config = dict(
    activation='quick_gelu',
    normalize_top_k=True,
    routed_scale=1.0,
    balance_bias=False,
    n_groups=8,
    init_std_router=0.0255,
    n_kv_head=12,
    norm_place='pre',
    tie_embeddings=True,
    init_std_down=0.00413,
    final_lr_fraction=0.0,
    doc_mask=True,
)
Below are experts of layer 2 (counted from 0) of a mixture-of-experts language model. Rows are named router (the router's row for the expert), up (a neuron's input weights, with its number), down (a neuron's output weights, with its number) and show model dimensions 0-191. Each number is 128 + 32 x the weight over its row's rms, rounded and kept within 0 to 255. Numbers have three digits each.
Before each expert's rows: "gets" lists some tokens that make up at least twice as much of what it gets as of all text. This comes from a sample of Wikipedia text that the model never trained on. Tokens count by the router's weight.

# expert 5
gets: " on", " from", " –", " —", " -", " by"
router:129096120212140195141115094085112080096144154117044117098167124110133100167130122158153138121090131085098112137109165086118133146153137176127132196147047120202137108124073181089132149138087106115157141170111141124112116062131112127128098093129127061126058087082113167118182166146151126135069141149109089068148100049147152102138118153136157139099112123096131084142137097164134158115178123224113157124140115126122143172150164181108108157164142081165110137142091131113122086179102082095121110100066139168148188148129125166144094107105143075172128138108111168110152159128152160154
up0:073145083124098120127112067131185170134100170081133102092128125086125127094134132109139124123055134137207137157129152083104142155100101139102147101145150153129170136064147086117114173136180144102172159096149166095106106098111125119079141082117193098170151102131161134156134090158095130158127135130130077088108087147097154160072156134136128178158070131113176060144131130138161174175141152117076172131150109106089093151165099126150125171099140160150097185184107143150087123200114055086094125114152235139114121151087130137113115093084103143106159106077175172125138162086133089150
down0:163126157129192079169083109207117126115137114198114155113131104195177073153077100089100127193086186143116086114148163124130115117146081151144194126112090081156170164142126155121187116091040102177114071190115081176134123112140143121167122070169139175141111105119110127133159134121136147100143141166173151133187173126116129089131123095097152120145154138122139160108135101138092161135106150089064148174104085135079120143126140116129182087083096120132162107058126130064114131070143119122118107078135138135162126177170094130166126172135116084087096118098150166075142150126109135093
up1:118186151136145153146143070176150123152111091159124148087085128116151118099165169152111117156128195095090158161160127106159130127200084077122070126141140114142100186134092060151144128169150118184160135053161040125130116130082171143135085094109112126209084099146153146144165086147097142126088136174129089131176133131111149098123152099101145119121133164107131087135142110112123132166146115126121132180119123110124114107105094112096126146174117056107181164184106090166132042082115116169107097112167092145169147105104182153098116092135130100156175105138096196074174107145193124088
down1:132171146062148138124155133150133147131118093121136090140143175091119120149129102141113121096156135137095078150130147067138214075142154139084119123119110142071109106102158153155201151089073089141121160147087149094156078110127107201148088186125151157158115059114075142189118159183104151109144141089115126126110120055121083122146144206170137052166128144113186192140098130090159131097136109141143076077133087138158124089110170144154126148129145175109124115075210144151064127164114164170111113094120134087069142152145145102144080120129112126143101141117145138111100107139198178101
up2:110146109077170159155150137125133121057099091095149081110070115140122107146149101137128109122151139128157100106084133176199154092097103152162147127171076178134143129158133181127171199094103170177158075133176139104149138118136126132125100158063173101153141133136106115124164113172118154135084164102096065131142125104107139154154097163127129101104114101096109133123150133089188195150116117078112130091085162114086120125100147201107144145120061101108120186097128158171072150042124113166054147162108089172115154143146099099185101120139192104109159156150148166170086110188112074138
down2:148104136123094105093152098157115148083124164148115138085071097150126151194166162057142150124167118059141131170133062084113139093164090091098124099124105152164104121119159172131157164144111141142171100090155146128133114104158141066127123146088165116152109182088121164122146159107137111169173089116088179112131099124155154114177101086126080115121087150159128161108070151147126040086133189102154172172187074062169135108154083112105116135155182137108052161177128158185132115121141153168111110167150132163187055170084137144079128143157144152117135142065145111109126118126088146120
up3:147073140112051131102135135125123148119125125097103195110129155111106069242155108106112182140115105148175146148121123143129132210140136102132101081177139110164097075094119188153075147121139149165146134106107159077163144095141168087108134120126120102156078114177108096164176110147154167179148110149074185166156120130155149155133148116167078175081094160126089117177115111154143095142119130122030127101101119086125069122093082165155184176155144121136155141074070138091143112117113102132143145119145064082132132092133163104090096126090103164108126101138101147108139196124136129183
down3:170145175162093154159159123115163161159195181107120114125127136138156141130105180138063098067143136093097112139103101149119118111109162127153106098094153139064077163130136134131131199171137184132105139088116061135138115132101124140209179145153090119122125107129102114142051156113126137154085119145136109070098095157071117068103147133112128108147177131137156107143125164134140155147043168185142170132135121142125125170120177168119055155042117146164092128170125117152052140116119148072087158120144199147113116119150125060127154158150097097112109164147142086090055111152168125108
up4:175128100140141130153116147178115151170084203182104132149118160099132134103101145140057115123154035154160097119129114105177148137116110107077117132157119124161104097104078118143114120163118118044106139134166114110209095067185132170125114082106131097106106096078104169164132149072111114105155173107117140127121140145095151180137141124123113098058122098117172090160217171137128131156099131117082203119150123087118152140152108158137095204141198169146103142113117116082125118157114132169139099092108172081148158126166127093108117147138195147101123084134189182093128135085120091096
down4:095124147164158124135100110105128142131100177062155125102146106070109154125079117136086102161147114134141156177186108121105109135137108127121174168116153116102175184144084083125118105169120082092077139160126105119093131077196158061087101077173124159108142142156117149139171096130120106133145126138185140127114067137101141098113061134147107117116201118096110089056111133132170117079092167144130150152069152131205180159194082128118088156156139166155088174161088147116139095058146109139122118097196139162162177173161139149116096148097144169187089141132086138119170109080149108098
up5:129085160133205143165144146111144093158125093064149210137129128085143071098120116124122129159078128199124070130120127132126102103097109118114153164092127090148167122111115077186205104094132089164138156162131133134110155104077125093186164115162123148121144136139209067114178088139111162157131110146136198088107097092114106148155154092149083117112116121137116081081096140106134137127134128099116123118131162116136170122116188180138145156117167118126140169113061075097128186132159102081094191161097163089165113157080100155173166118049119107147088091146188116097126102181154141140
down5:169133145120194089180143162072165093079131147202133130178122079087147131138130154059119156087134079097129097125091172137157193123160110138150093155191147101163095187118154090151133167061158137153116110147134071160094148154151138128075123084089116134103110144168119144195117117163074089101149103121130090109079142107157171086127165123148186089147125081190135113155126148179134092134108136150124139156113151129126129109163087113143093122108117169172147162089125159138115177110127130090154124143120085123147088147160104109105149153185133090113119103121047092045102158143092048160
up6:153140099160207149153133128109094149134115133156065129167107114110140159157099128081152117173140065136108109137121159152187124189188148093133112108138128162211141109130133105141080103118165124105138121177193113187102130155210165133108118076092105116109171103048085112099106152158134134061092187153129127217056162176163171184127112102120092077070105120134154088110213104167122144133118130119148102142152128081098152124136140100110143175115098151088084136153117131164161095151106105087099083094122147099155112142124136166159115133098144128087148108153077129080115130152106109135
down6:169134124074146135081118130064108131143125142175132155174103138128126057126088081121171161142118074103101107173128115116033185144154186108135153090166152166124095132131173089151191060130155116140157103099151176105139110104180190104166202116091085168108160119135102059112141136146087118115143147133112075115183136168109164104144142110125161121111113114091130101139117111164040069133174164105175138166127116135167116121115142092183135195156142126115125164163104116130107108135129063108102137172075149155171134103128106110128133105091166130179086104114088183074110086118157134145
up7:145110128112182084194109114139071111162141139135145114123141099122086103138085167145034101126138117095125140134089173158149118112107136161144162168124123107113100118051150195159172111173184100183184133142145156120110158109123159076132099125113113113152095152182102098152157119163153093133138090097162139106166118113059109156158124130120159106120080146147165107080146133117151121147160082092162140077101151162121111164195106131107128140100103079117150088104127119064200073151149137170108124128167169156172115158104096195169059180160134119116153094117069070095096143094097126198
down7:091148106157104144115125181182100097134128146146112044172102111134124108156160125119148105059092172120131103177096151098150094129132095101167184159161149075148147185159145132121164140123102107088189133109114120157143115183067140090174081070119114151146170131106126124204125126118094160088141045132136099171088095102138144110057132115127133143151122119083159151122125124124136082099167156172165087115145172137141080097082078170135125138123132109121123138154173098084159072100192166151077127121141083086133125098184143112167124096148158095093126181192218167121112135105142153101
up8:104161171144112105127140138163144097141145113149170176143125134102057095189144172111100161181096136107122142164121084104064104174169135105145108139145101136124141147101147249090157121159106118070086105091150148140063101174094092104164146090113077154150172075078115108161119167177135124115131136126154148141102102152160087189208165069109130077139116098139135131095187091140145133113152109120124164131138119175133142134076097143117081126111123102175175118112124149147090078097142097128152122131173155090153084201034122121127173122114152079131130101077111127069108135110145148141
down8:154116134102108130053165135146175120161104100153168191172057128163161079085058144152109212130155107137105102148092116070141157140109165129133113154187120093095111161151113135092097115142140117130006138066094143160108145159159096125159126173122168130127119151167089129150087125102110078130094140156197136118164161129073060117086159141092151140098160115103112110110134137132082204076099079173178124162103101154152111139102128129138101154162133161168172102142121086126124140136160097119113126131203144119143136108159157122051112117164124147128110157125095133096189114141104097163
up9:128094115124073149120164090160094106080166156149054070116080073176140099142107139160118125111101153103149094195185134137121110127099134100133084132160086160137178121122178110162138120092164160134111145142085109090166124123144132149095105085091162100168101193093135111182144190091130154097137141131103120116153107164132185123086164141118159171133077077075085143037076138191122129114166132125101139138141092108143174169154129174142126132117122066128072109120058123141132110171133113151124078137155169085165062150144122164101113142141125098157120104113206173158108127080134129059
down9:103095129212097122138148114189178155137105095147158094051118109096073095116118088159135130122176093128104182130109106106098104112188128146114137116110115057144099139170141137083150171123123151130119085098135153166106082118101108135048169123113158157122096134112203102168158135071161133155104144153094127164130144124098224099122136152077098127101188120139145139114162074153180144146115167146102155141161117142051124079141158168177100142076135100145184121119129157139112137132144127071154097158184051098150142124095093115107123174158171111173142192084154118113146134113077108100
up10:129110159073116109139099128094141112163109144123150149144103123091087110174182154171109154121125131162132168135095100169158133117110153095132104145178155146148177124124162101106113106140163073164131133102111167089148116093125144112172157144140148145120109099153143082117145153091163165128146108115115111083120138126120157131121122065135104166161087071158118109108189155086119108121154123119196075143122143109229181102077100150126098126028146168089145057151079174151112123104138162149074158101160140098151096179123093208102124126147112094194049129145177150192154056124166133073
down10:102123099094110093149102128144162143158084173105140128143062145163105092088055157120143129179210132109172170147139078115098051072160113069129125120098104113095121194116128131165167097113139176079110106127144132085105130126148096078122133149172120111155134112177116039144179138098152166106163166103134093147088162104141084077153134148170052175122113171094150152134125171122092133154151122132138123178104095121092159137131127117120255143167090142166070121071156111170076140165151151109123098131109149116172124104132092161126136155102107101158126121119125169170103168144129144141

# expert 20
gets: " ", " a", "-", " and", " or", " American"
router:165130096140137053128122120106110101139127146085083100126141113178119182119099070090121128106147149125113099142081119124087163076165174131086136110110102131110117117138176156132091108126088125109095119147115109177087144077095064052079162164151189119151076100037147118145113156069165105112081105144124144105088138073149130084147083147096156181125141184115101106172099124105139127081116149123167070112111076115093110082128116094114095062168135174172102130175132112129107113116098055118185153169115178129089156163099124113119127095115120184145110198151073141163104152178140151107
up0:130104113115116152096094176133093170086116121189140098154116182125132061140134163144117120106155204095082054154197139173117115145135121147109110088108150107176158185122142088110112125146162094107159151144181107103090092110082196088137123142112066166125146122143081121149130176131163175095108109155177173116083122142100143168143150081128101170075117140142101094125125153146181144142111135145140099123190119162172115097133076126108050070162076097108101167163109102108083157121149133121113117083081123179111118116166082124136135124121108122154210140105155076120146045159092096178
down0:109123157083106075102119125197155144051184086135100161124094078134108159118093131150119141103168095094100095100111107140140047138117060118143164184069104114126182135172083122134123142172199126133090098124102146160117082114084154117144099152055141177159111160159120168102145129084158130130127150112160108071201092138125113117139107115123212150094155159119140139155108076079113116148076145151133164081149181180114138140053156134152152148128132107146161102125183110100152152116112068102113118092161142101206130140170169140091102145161127117126149140127141174108091111183160158162
up1:158119096167123120083127119160152143127086140064110163167156135124123124111133143142117114129106115134123096162141158183102135161095132070114127117148097116127116087161191101079092193120155139100146102113175139127131109112194089194179143090106083070115113110138128168192050132114070111080166128094119127116093152159159160175116140106169137124176115135147113147140180125117128058113171141125165107140128129093105142150100138075129159104072061125119149155134163181161174182185121177178124074121066149110150085151097134074098189138115198157141194111158153092100132149112084067138
down1:139128209072133102174068107127182099125129119172096154089110166160149119098128151132085076095078134130105117110135122162114174165158132133120119122175142130097115127146099122140100117094129176046128135108093162131131138208093075116112100090068118123095118109135144180124151157178095073135142058167144128157051088123106158193107156070103154108106182093147118161087172123061124152121141172127142144097168130158174081105099115113161102156164155148152162166124116110150104175163149121160158081116179137106099156172098092101136118112128113129154168180127053144083183119153178121094
up2:093125103060096162152176146114146145087209125130128104158146137111132100170122218181147089178139079164089108106089158144090135111137102137122141124138145136119129150171149185132175076151127089152164136108114140128162172128116189147146185137155117103156103142140123140104146087078104131098148065159119110187101080127168171127149107129143100110119118079138111115120111127122091146170163084083098143147137149071096139125078171138143063112088100140105068164094137124143186108121149078110024084102101137133140082102145163079164136147072104149101230124116150173104154128140116168149
down2:166078095164119121176118121089164189133185116109076112114142152117059146186095158071183130137082122128148130144094132101156141136116093109155211148129107178164092171117110093107100158087107149160143100075070087113084151152071137190122093101097098109120109094164100116084110117155173156136149150153136141113139128068060095133091114112135101120105156140086120122143130127142107144159144151138207154148089153079117138166101112131168108126078066154173114126169148093111135145200210086149102113163114109134167143190125147136137156145140117129120095109200051160086137128162114114164
up3:131113114119145149070094165212167135061169166172076086157168098135150141143170111112090145129122163125129077064139137136169132214127127161151159147171101185106135127120118149135125106135134175127147136122128110098169112144151078155148138094158087114150141168124112166145120122152159063137147113129178124091182107094167066189079130105107102114160107142115120102088157124122108176123077097113145148123096189111175020148122110167096122127119145117067081071169123063080141049145135127119113123142179162104139120156154102097105111160098164093103095095095097073107105137169141120148
down3:113136149063134108085164092134137177153109141134066134156144109124141151169163090045177141134134111144104142086134200073095153146091164115156090137167145139098125144096158123090114097117070124203160127112117145101114119102135133095115124127145163166167130146137151146118118150145192156149147135142143128164145120092184096173173216083138163108126097069080030157137136082111162096217117133098134073105103121093162094160072145107140086126070092172093119128116178091116143152092093098155084143175137072153150154117113087117173136118160145126137140143102086147140143149175104171088
up4:121171053141154126093168094050140134130121125162130172142124073083124102137184164113120178135129137111126149107089130129118128126067135101118110164100113122138120086083163096152139150135100149147084111072144109097116120170106164114087128094099121113131122117151176102133129129090139164180085139178125099132169129122133127126108135076081179048120073071143106132140158123129142216157101098098069116089223065134182108159080114112104133205171172098109170188095129126149072126167113159140133138107130183120058193121135087136165147128130130103130173159153172141115136164162132109173
down4:161101129122166083100131085139058142119116160121160102129150112103123184159092129156137143107143138131117130132125132103100086160144145074147132138131072144090088139167140159104154137122138065106163099154154132074133157131146099070158144171150113118130144075167121150088111137187092180152126111091089188082124091102163151118136098095085078110118147185169107160113104120142170120162090123097159129072142163093102138111129170119103170152166174112132088166058104134108070209166123162176105130112196117128185126187125162107153158074183200130058166155054122140145093100089119109151
up5:171140130109118136084175141111129178127162105088135225103146198129130119157160122083142116164131137098096134122143098140206114140123161164113119092178104193085125109149120147073135121158109137134160145070174138189134102077167170144110087163153152148091081084136138150083153144159174117125135098191139162153131058146111138148059126145111104151115087085077136153127138106100121168115076118098067072059131056105100157136077142102142134149162133086168119101115105148071134154126099122131086090118186055183136134189127096123138108137104115142157137129119096086134143120097154176181
down5:138157060129091130095138147160138107128214160093114083068191100174081154097115189059128119124107074141156179158121133079175139137157075088142108159126152191155151156157072159099144114162116150128113105168105143193119100096145140117085139153132130132112108088131090156059091162085179187127114103129132119095173124158178110092080106067124208116105128149109111115135178125148122134124150143156044120089097111151136126163156108117133104105185149097141082133139202205134127174105097072115204146132131130124107112153176104130127088130112122093111093142130124125111141116138153145142
up6:118114090148126134125090102130163091143120140147183175163085153161128151122088146157100115094117137132146171100180164067155080108134121141090128166107137102116136159101076119123092079173156139103141160112126116122166105104093115080118144132072079091084195112155106136159123208178130111141121112170132109090194126161132074105115068114121133106128082207126135153040134162120129102144170168124199137121149140143173093109127173153187088162134065109178131151147144103153108095144115163235083118112116171178172106094134124137175092124128111116069160138088097106086147128080111153128
down6:107122132123096108117164129121116083180131125131078137132073114168138160118127133175149160152112115107040170102097109094124162093126188171159117136164156141098082112084113154163149137118068115123214156191140174161138143144208125088126086094129122071162191160147153089119154140129126133127163145118117170156126102116097079077124143167139137117113138108129127143129114188113111126128077100089046076142168151142165109093072146072088100164131160140086176151146079126114152095060093148162182106119107124075096163147107107174123085127113110112109144135121200116203139116120182176114
up7:166137106114161127086135168107080125167150092105107095073101147170114107104095202134084086121116092103133107144169136095136111155059107146102113089178142155103098124073119148098135179125172103112092185146153100135181133108114152102116127150115097183154126129134136150149173133163149185159160075088144107213126130116129118195126197132114121081142119155176101075116129107113125060174079139150153176099076123141102179097088205145092105118138090176130135127091143075050105127103156132172101133136104141138127126125109065118158187167096179090150182142137162119116160145148173146163
down7:121080215148114142116134077108144119137117182127129132124118130110113116147157175101058109117080151101183139109165097142114087181212131094091133097135136182122075134112123078219152142126146132195155133105136128144130127143130087183132119170126158137162126132079143100088114144154118109205168084131123148191123152102158126102247038135097117133133138143153142132171130084125143102098134100149119177159114162184135130157116112123159076086131157132133072056153166127131156107076143068141106159147116113145134104076083059110101120100085144128148107124086131096117163128129126099119
up8:110183119111124110078109080156104140131095103155131093176137154148149092145113102218117118119139144093145152071151082093166082162097129157144126174141149111196103169130093190090168123113150116129094108123212133154122094113095148210055096135122053134127162193134125153171083113110120160109131101165104129139130072152110066089087082104197132120119094097125131085085142088125153162138122107106191141157174174139160122139156139168137189129166123149135142155144069137211146154160129139164109093129091144172082150089104135127139116144105106139169137151112156147085120100149164171082
down8:099159106165082120110097089148111151094114126163119140121123161128155179094100166155143128153137176176090167142185163171144112130106136118147154131203067118091101106116130124152166182126149151151070139167049116159135142128126169117052076125157140167144170083160173131100110126144126126115104094181169095089193081224087146060109085121050096104068137132136114072204096113128115120110117159137106175069126112074102177119103161151089124118105141123173142112184132105114117192133127150126125082124138115143089151155148162172118149126105113090150135154113131110136099083107143135074
up9:108099152093118111119107161140124148166134088124144160172088084157132142163108125147133043157139154134186198118188174130077055139108138166177128062149153099166147071068158083188122149105105098126084134130136074156119078140134103154129151123143133124149120118131169113091161117175134125156145135128085121164140131104104116169140143148097144152138143096115120128057115121136114118146139139182182159114130106130094091152169165130083143162134066140146131109101159093085179147089128066094119119096134079160114181145196170070114135125106069078081125159132102137077216185112136179081
down9:194142139121108184062120173121140144126099162120075115156154132159110119165133164089123149137105166185159096167098161160095123090180095072120115107153138089191155062094116154110194126078126102121160133154090084145086133112127097127105104123100153129159046121102197167058142136138145093211125119131114118127169131086125165122217111173107096120142105126132148071141111149144064129082127162129119129108139171179137164144119165069124122155176175105121127159149125148079140103137116138136146112064139101099114146137153097069095184148157161111085111083169123082161147092112110083168
up10:131186136102134158123059093179075129169107072120074175119102166168090160118128145083141128141088138083115146118142102126166087131115134086113115105122180081140132178048092150190113101141133093085089091166101124118176095095176136105171123109156076119085139126141084182088104131183150133207095135127127131150131173181090125111138151158134141147150108141083150138131157093106133134167169124170100187124105188094136110139159084135115175137081077150118105107148117102208164105106125155159058095123162121080164157094158090127177129086172158150090161132080143136142082161166115108148
down10:090127089137153118115116129137163133117170073121125104097049101154133136130144124175097108084123138110122098141141182127139082159155107164106119077127133137139134065133118151163155144125133157154121117154150119137150137100182131140126118149119160097150136105147105139139174141140147126179118060133133108203189147195136148110174141190109206138128122100166117149094139110140166091156158095100105051115089115042099072165141096125110148158091117148086159064118087091168110087183146114149125150149155194121096120056142148149097132173142152023133151105172118076173104075172062128147

# expert 13
gets: "==", "\n", ".", " \"", "|", "==="
router:109156191075179101150088091080113107143120110092097093129101117147133123215101114102175181092131101138111177169124111082096153104128155148123187148120132106139153179130134117134127163107066146143107195137131180136158110045117050154094186150148210139122159150152127093207146146158145113106115179103169172131140119119138181096105105076119150128106140125159131131148106096091129119083164090136095085115123079106167110103166101107195117065107097183138119120152115096131102081201096142137177177143113129116140166139143140128112193140143168152127152176121117134159195142154092127109
up0:107063113129121108123128110141122149160059137188106115159087113144186132152204141130168103139159136151110080157118119160152093163153073069141087144097180126093147124137084098129141139112078064160145126181200209160186107128201157035142107107081093154052165116157132080082127127137126099111102130141142142099147128182201168147084129159170104138102144082149183120144148128112163133154124140123103090111170088137159113090158132134177147096093120140159098104105109113089159160091126150084078171096147116111161130122150102143103138116144141114158194094135107118113134093092124188106
down0:147108127142132102061144133118118143178123155160116131157082171162118149185148121113161093134152173085131084156142113154128104160117133099116064129158128117080054117153098169109154174094156124155133131142147090122102088106103078132153141117115104151091139136130182174156103187141096208095144111138113167159115122118097231216100123131171102096119133130104037111145105136096146109104092115143174126130095134177146069112187106113115176136075165107123121160097117213130162064078090113112092110159137147160060107114134139174117148105084143125158149115172125127108175084141088101178
up1:125135142084168145183076129133175113164094122122077090167109141115127026180128153120147143115137108133091205131164094115137099110101137154109087138129112128067165104169164145117195173038171110171110158126111173108168067086112086157140135142167152122135159200167114133143135119123086159115099132123180158080155113137106103085158147139127157152085096105135145146125157074021151109100165062105060172185126081100130118162176109127158140092138104119139116145075145114135126100148103175147094139130060136076158088165130117114124156139121144138130143159152133114129183145143145108146
down1:099122059171104118112185141075132149142135177130068133088125075113089186110070118124205119130112124174130107105188103091145139176210165120147140152073109192143156137144089141106116094153093160101166161118148157107142111083113105121176141117110154174093105115101111073119100101119109092114102130119133173129104169126125114108088168126070150136128149132132144125206096155187106154106143113142119061095113115185140102063154110146128139139125107172142102078160134049128109143116158124163166121162176156167108157127093196176100097179129165144157135125107150123146089154100131077044
up2:141140145173151110085151131129131165175177103129171082141095101085130146168097134110129039080150101153122144137176167182120099153133128143156117163151144152115152129076120127126158162147050113127132140095133108136109130073144092104131123144077180122141133146114076154128108123127098173149102141122170116085196160186159162105123116077072116137072063136157141157120136083158106115109119097060134071191121143148133125089140182117128128131119120124151139119077060099217089104216125094159103122168122106136212169138102116089101136134154025094142158098161119150135125129120105101129
down2:046154108133135124114125162100112099128069198055108200154152067183162123113152131091140179150111175134114082138105087079099140124162136117124145136122139120131108127178130157111080144090170162208112113121089158108139096175095122115158126140144138166128108075157162115142138112125164099101112104178092135148098105167133090138140173085112144126127147109031095111116100115119119138144187171132147214074173115098130172064154125132137092100074165174135124110160186073127152104089140156159149170128127164098071126154102139141127187164088126126111137121089164047126120123130130159170
up3:149067146160152111114122121234107148124144181116123126178070105099168041147172127122144157161166092095188087105150101165090161128118084084142034078135132121131151161156116120174147112149081171140136144108096153142189123167115140132082155164105120203150100084157131100152117154162170137153106109095131171157110167142084122087084135151099111163120119115139102097190131147112164103142157070176113153098079155151105138166061133058151132169129160152146122102128133122125136152155143134097077126085152106159178133157128149136132143084126151109115129097095093130038189104132117150144
down3:125177113149089078107134097107114073121144159095164127140122148156195100130141157118127122142110106086145129093083108150105073153140125148126176054143147075104091095147101084153150108162160164147098132112091127126216138142144124168087151140099149092087114117070148121115158150198109102117139131136096121076077161150143100108148109129113132131080121166145094084085156131089176152108136129124224136092120144022089196143146098126105133167194103115166172130174147140117153094103165128175137091171149093151133146119071153146125155128098131151172097118082127207093185150103126136186
up4:117124209120219096111112087140092162154075109090104154233110138139127091154110179061120136108114147103161120136121102108171081147123122152117128130153098113148062153105053106160186112128126163105141149095087125166152085149131102161063108138142188128075155124156127077127168113142154130108134185092169150129149128110131127145085145090096151088100094097149188120130140060135095128103122092157126169167131090124080093091120124108147124128091097118121172120115114132174111100157105138144113181082126135167124162089135131046129143152146115143085137144123145146220059171178152168137
down4:099112072135035084129158137130142127087135094138109133085105120120114148146180057216158065092101111168168095184187142131080195190136101178157123118110164114107121183173144116094163213105094116144172115139154124160119193165148155094131156150146104109113100137085085147153116095151146124152125088126101075137105127129142128099146130143122115185140165152160090086100095110109154116130142127127117092127077136121135141146129118117138123154132164116153130157121114126100103134144129101124171127182082105104074170150173065200139104142121113086142112109184037088117217118117130100156
up5:092166155069090143085193137162126182145156073098098118128163134125168130130114161130130092105166124149079187156166119125160108177090095151159147083084164151174132130122159139120153145136089127122100102140118150164145184082130111088065121147111065137146119118151119139110159115095153159126108125077169144158138099109067097164173163129127101105174132094152167110095069163034123138156088147097124176075123155126095099149046211119149113138195140099091094108126102162117155081136120065111123131065081116145153152102134151114128117139135110152145189103159202101177107119152114164097
down5:151138105147103135132107120172121146148108154146090187105128137115167078108107088111104171140112147143140160145141085063148189113131125070173037133062161138118116111155131105163131112219116163051079090143140113135163124133190153096181104135154158127121110173168143148134104142167105180157158143125128167088075141129201121095098124174080178169147096158057099102122155090160145119104132110132116099132071098120114118167142065106100148130157182129096095156135060136152147157144133117119112066174114183106176090104089185098182095099133097146162090101131151118122091147112153107147
up6:168110166112039138064102076190122168137164118147194083127183118130141116132121120089162175203183096135065125060169110098183132133103148157139125104113070126102097110066100135129138135141088116146159177109038125100079123121118071163164128110155113183129137165099144141143119113133117143105140168154164160146135173146176115155118112132149142149090100085109107132147179085074156103108150147128124141093141101134136168110147083068157094130090159184082106092154131174153097139144131150154126154104163085043171127131173065121137168129167161130156177147142136139087126095138134135149
down6:136070131105084176127135118097108092135160079109101111067123168167082132117138137073111196122127154155187163097129150135172135171189112134092174119097069090087131142106063124086108128117102154110144151126171169142143124148043167176176080119128104135123165130201176111147114064092163094124155130134170140103132168127184115152078162203211157104077160155140119139115114166134167150141104110118156094167175039132099116137115079107099109182120115154146127114109104180124102131134113073093114109132122157129104117148082112135134099108122120159084093095158094153192125120132146143167
up7:171161117152168166147108130148101158144085097167061171089139100103135104148166173122074099154156156130168165150099159124245139126106109106161091140163113069055113131163138149112111166137083113100185190087152096092111095105111115129141146099119095090168160127158147143199118140164118145150120116161162147120143087131149137117042123102149116123058078098109140168069121160095155149090113103158047128097093161085133146103094159122128126161134130123104138104094103119169112110175143157107111120139154112149083206167113139180113112140161095136124176154079177094187161128124149166097
down7:135169094157143155145134104186178046123143137091155119153134159149125088152056185114098146135119145109090097136159105135113205108134060107135139110110127134154076121074103125135046111105143094128115093142137163144100141178121129073110146216127137137067127104076099181099195114129069151155115134144118069106091097118145096125145115191079136135083136147099099175087102147170102165137093146141116157132138170148164142162169117134174171231191123154162070167095106101124079168142113111195136119139129133129118096133182093123128144128139097110159122158122094123104104121116121135183
up8:132179120117135118168156122128152119185175056163084133143133135148157084120142173150215126093140137111181173161142074153087124118143082117151148173169187139104145179148102140139156110123107170151114119171162105132095181161122036150089135064095135116110142112142130068192112173131143148120060105115122094113143134093145093083123179130145076126095112133156115160096130139125144171134167074139103137095163150102120116074124103236099151135114072101151072162147088118162115152181138079160088085155124106140161130107101115108111123137146135154123162104088141092140090121162091213125
down8:158107167110111119181146133135153160092129089089160088109124087133142129121112183123143112083134141204072160084139130120178152153145169114148107103101136184141081080114147147083143082179092140156151168155085136175116133109141151145211157124162087137065093175131159163129159110137148108106143089138142127159124068094090150110170174115054135089175126117165108118207192050081145100128072108142134147092133162126144158168155103119154088136144095146117097049112071114134073115095128147131165091162159104118131105169156122189138134093140082135161078121130192144084087136110136115128
up9:072126110140122124056174189130112134113158100199167171159153089158080160139111179088110200079135154087136140042175072109140135127139093096151179076092098089142107149101097140130099220125154078077141147118149124060079092177189076130107103063110130128137102175155153097133127160133102117093127051144140101138157155121152114125079118160166125168064100151119142134093148159137120147117087100118148140114151156154148085126085117117139172146124121141117193161161128160167178150098123120164117107162152127128148165109106159171114137114132140129161145189129123110109085106182161153137
down9:121129083067107137104113161147127107136131116048193098090122086054093130096151191091118145109140105108109175148136106166123129173127105143082100139099128140137108122111101062132133083141170068146137215130092175134139090103091163147123115141118131128143061119111124148126089122095130137164046111140116083098167141106169143139214084177107149179157123107156148146190205190173109108125111139091159126142132127086145174131191130096121107094125095152135169149160094159146142164178073082156121142127112162132121158108131082137128066210099155163141116163131154110130101162111087137149
up10:078115152158104079131153198154150140093065111148207124104105110145121141223145123111103193149127140132183119141094190104109146124097130098107108125210141127152124168143114134112107069154098136134154092138119140090160106109133131093192119165079064138136104197160116107115151120168135158089115141139094156150121061142129150172171144138122089150139150157133101145121182132106147120121104183130117122154103112114112163121080065135114098166070104092069104131145134089125116079198153095095152132094136050132144125105147162066141128067115137146192106171146100103121177063176104116148
down10:112072076139074148158152172152121113124140110130140145132167062110104122086142059148162108127159153121142142129106169142118075105141105101147155125057168166145077130154124142109127127152096147174155113085099140101107132044125189099148198113099104129117134100127150163160128129166061103161090149077172187108133139129079103149181127205100125092115118126161136153112083198123157169097151103143091113136132090146114137139125104104094135090085170154159155130140153077145118164133117122145179146048047080117169085162151110124155170134102161070168125111124099129150180158185186084127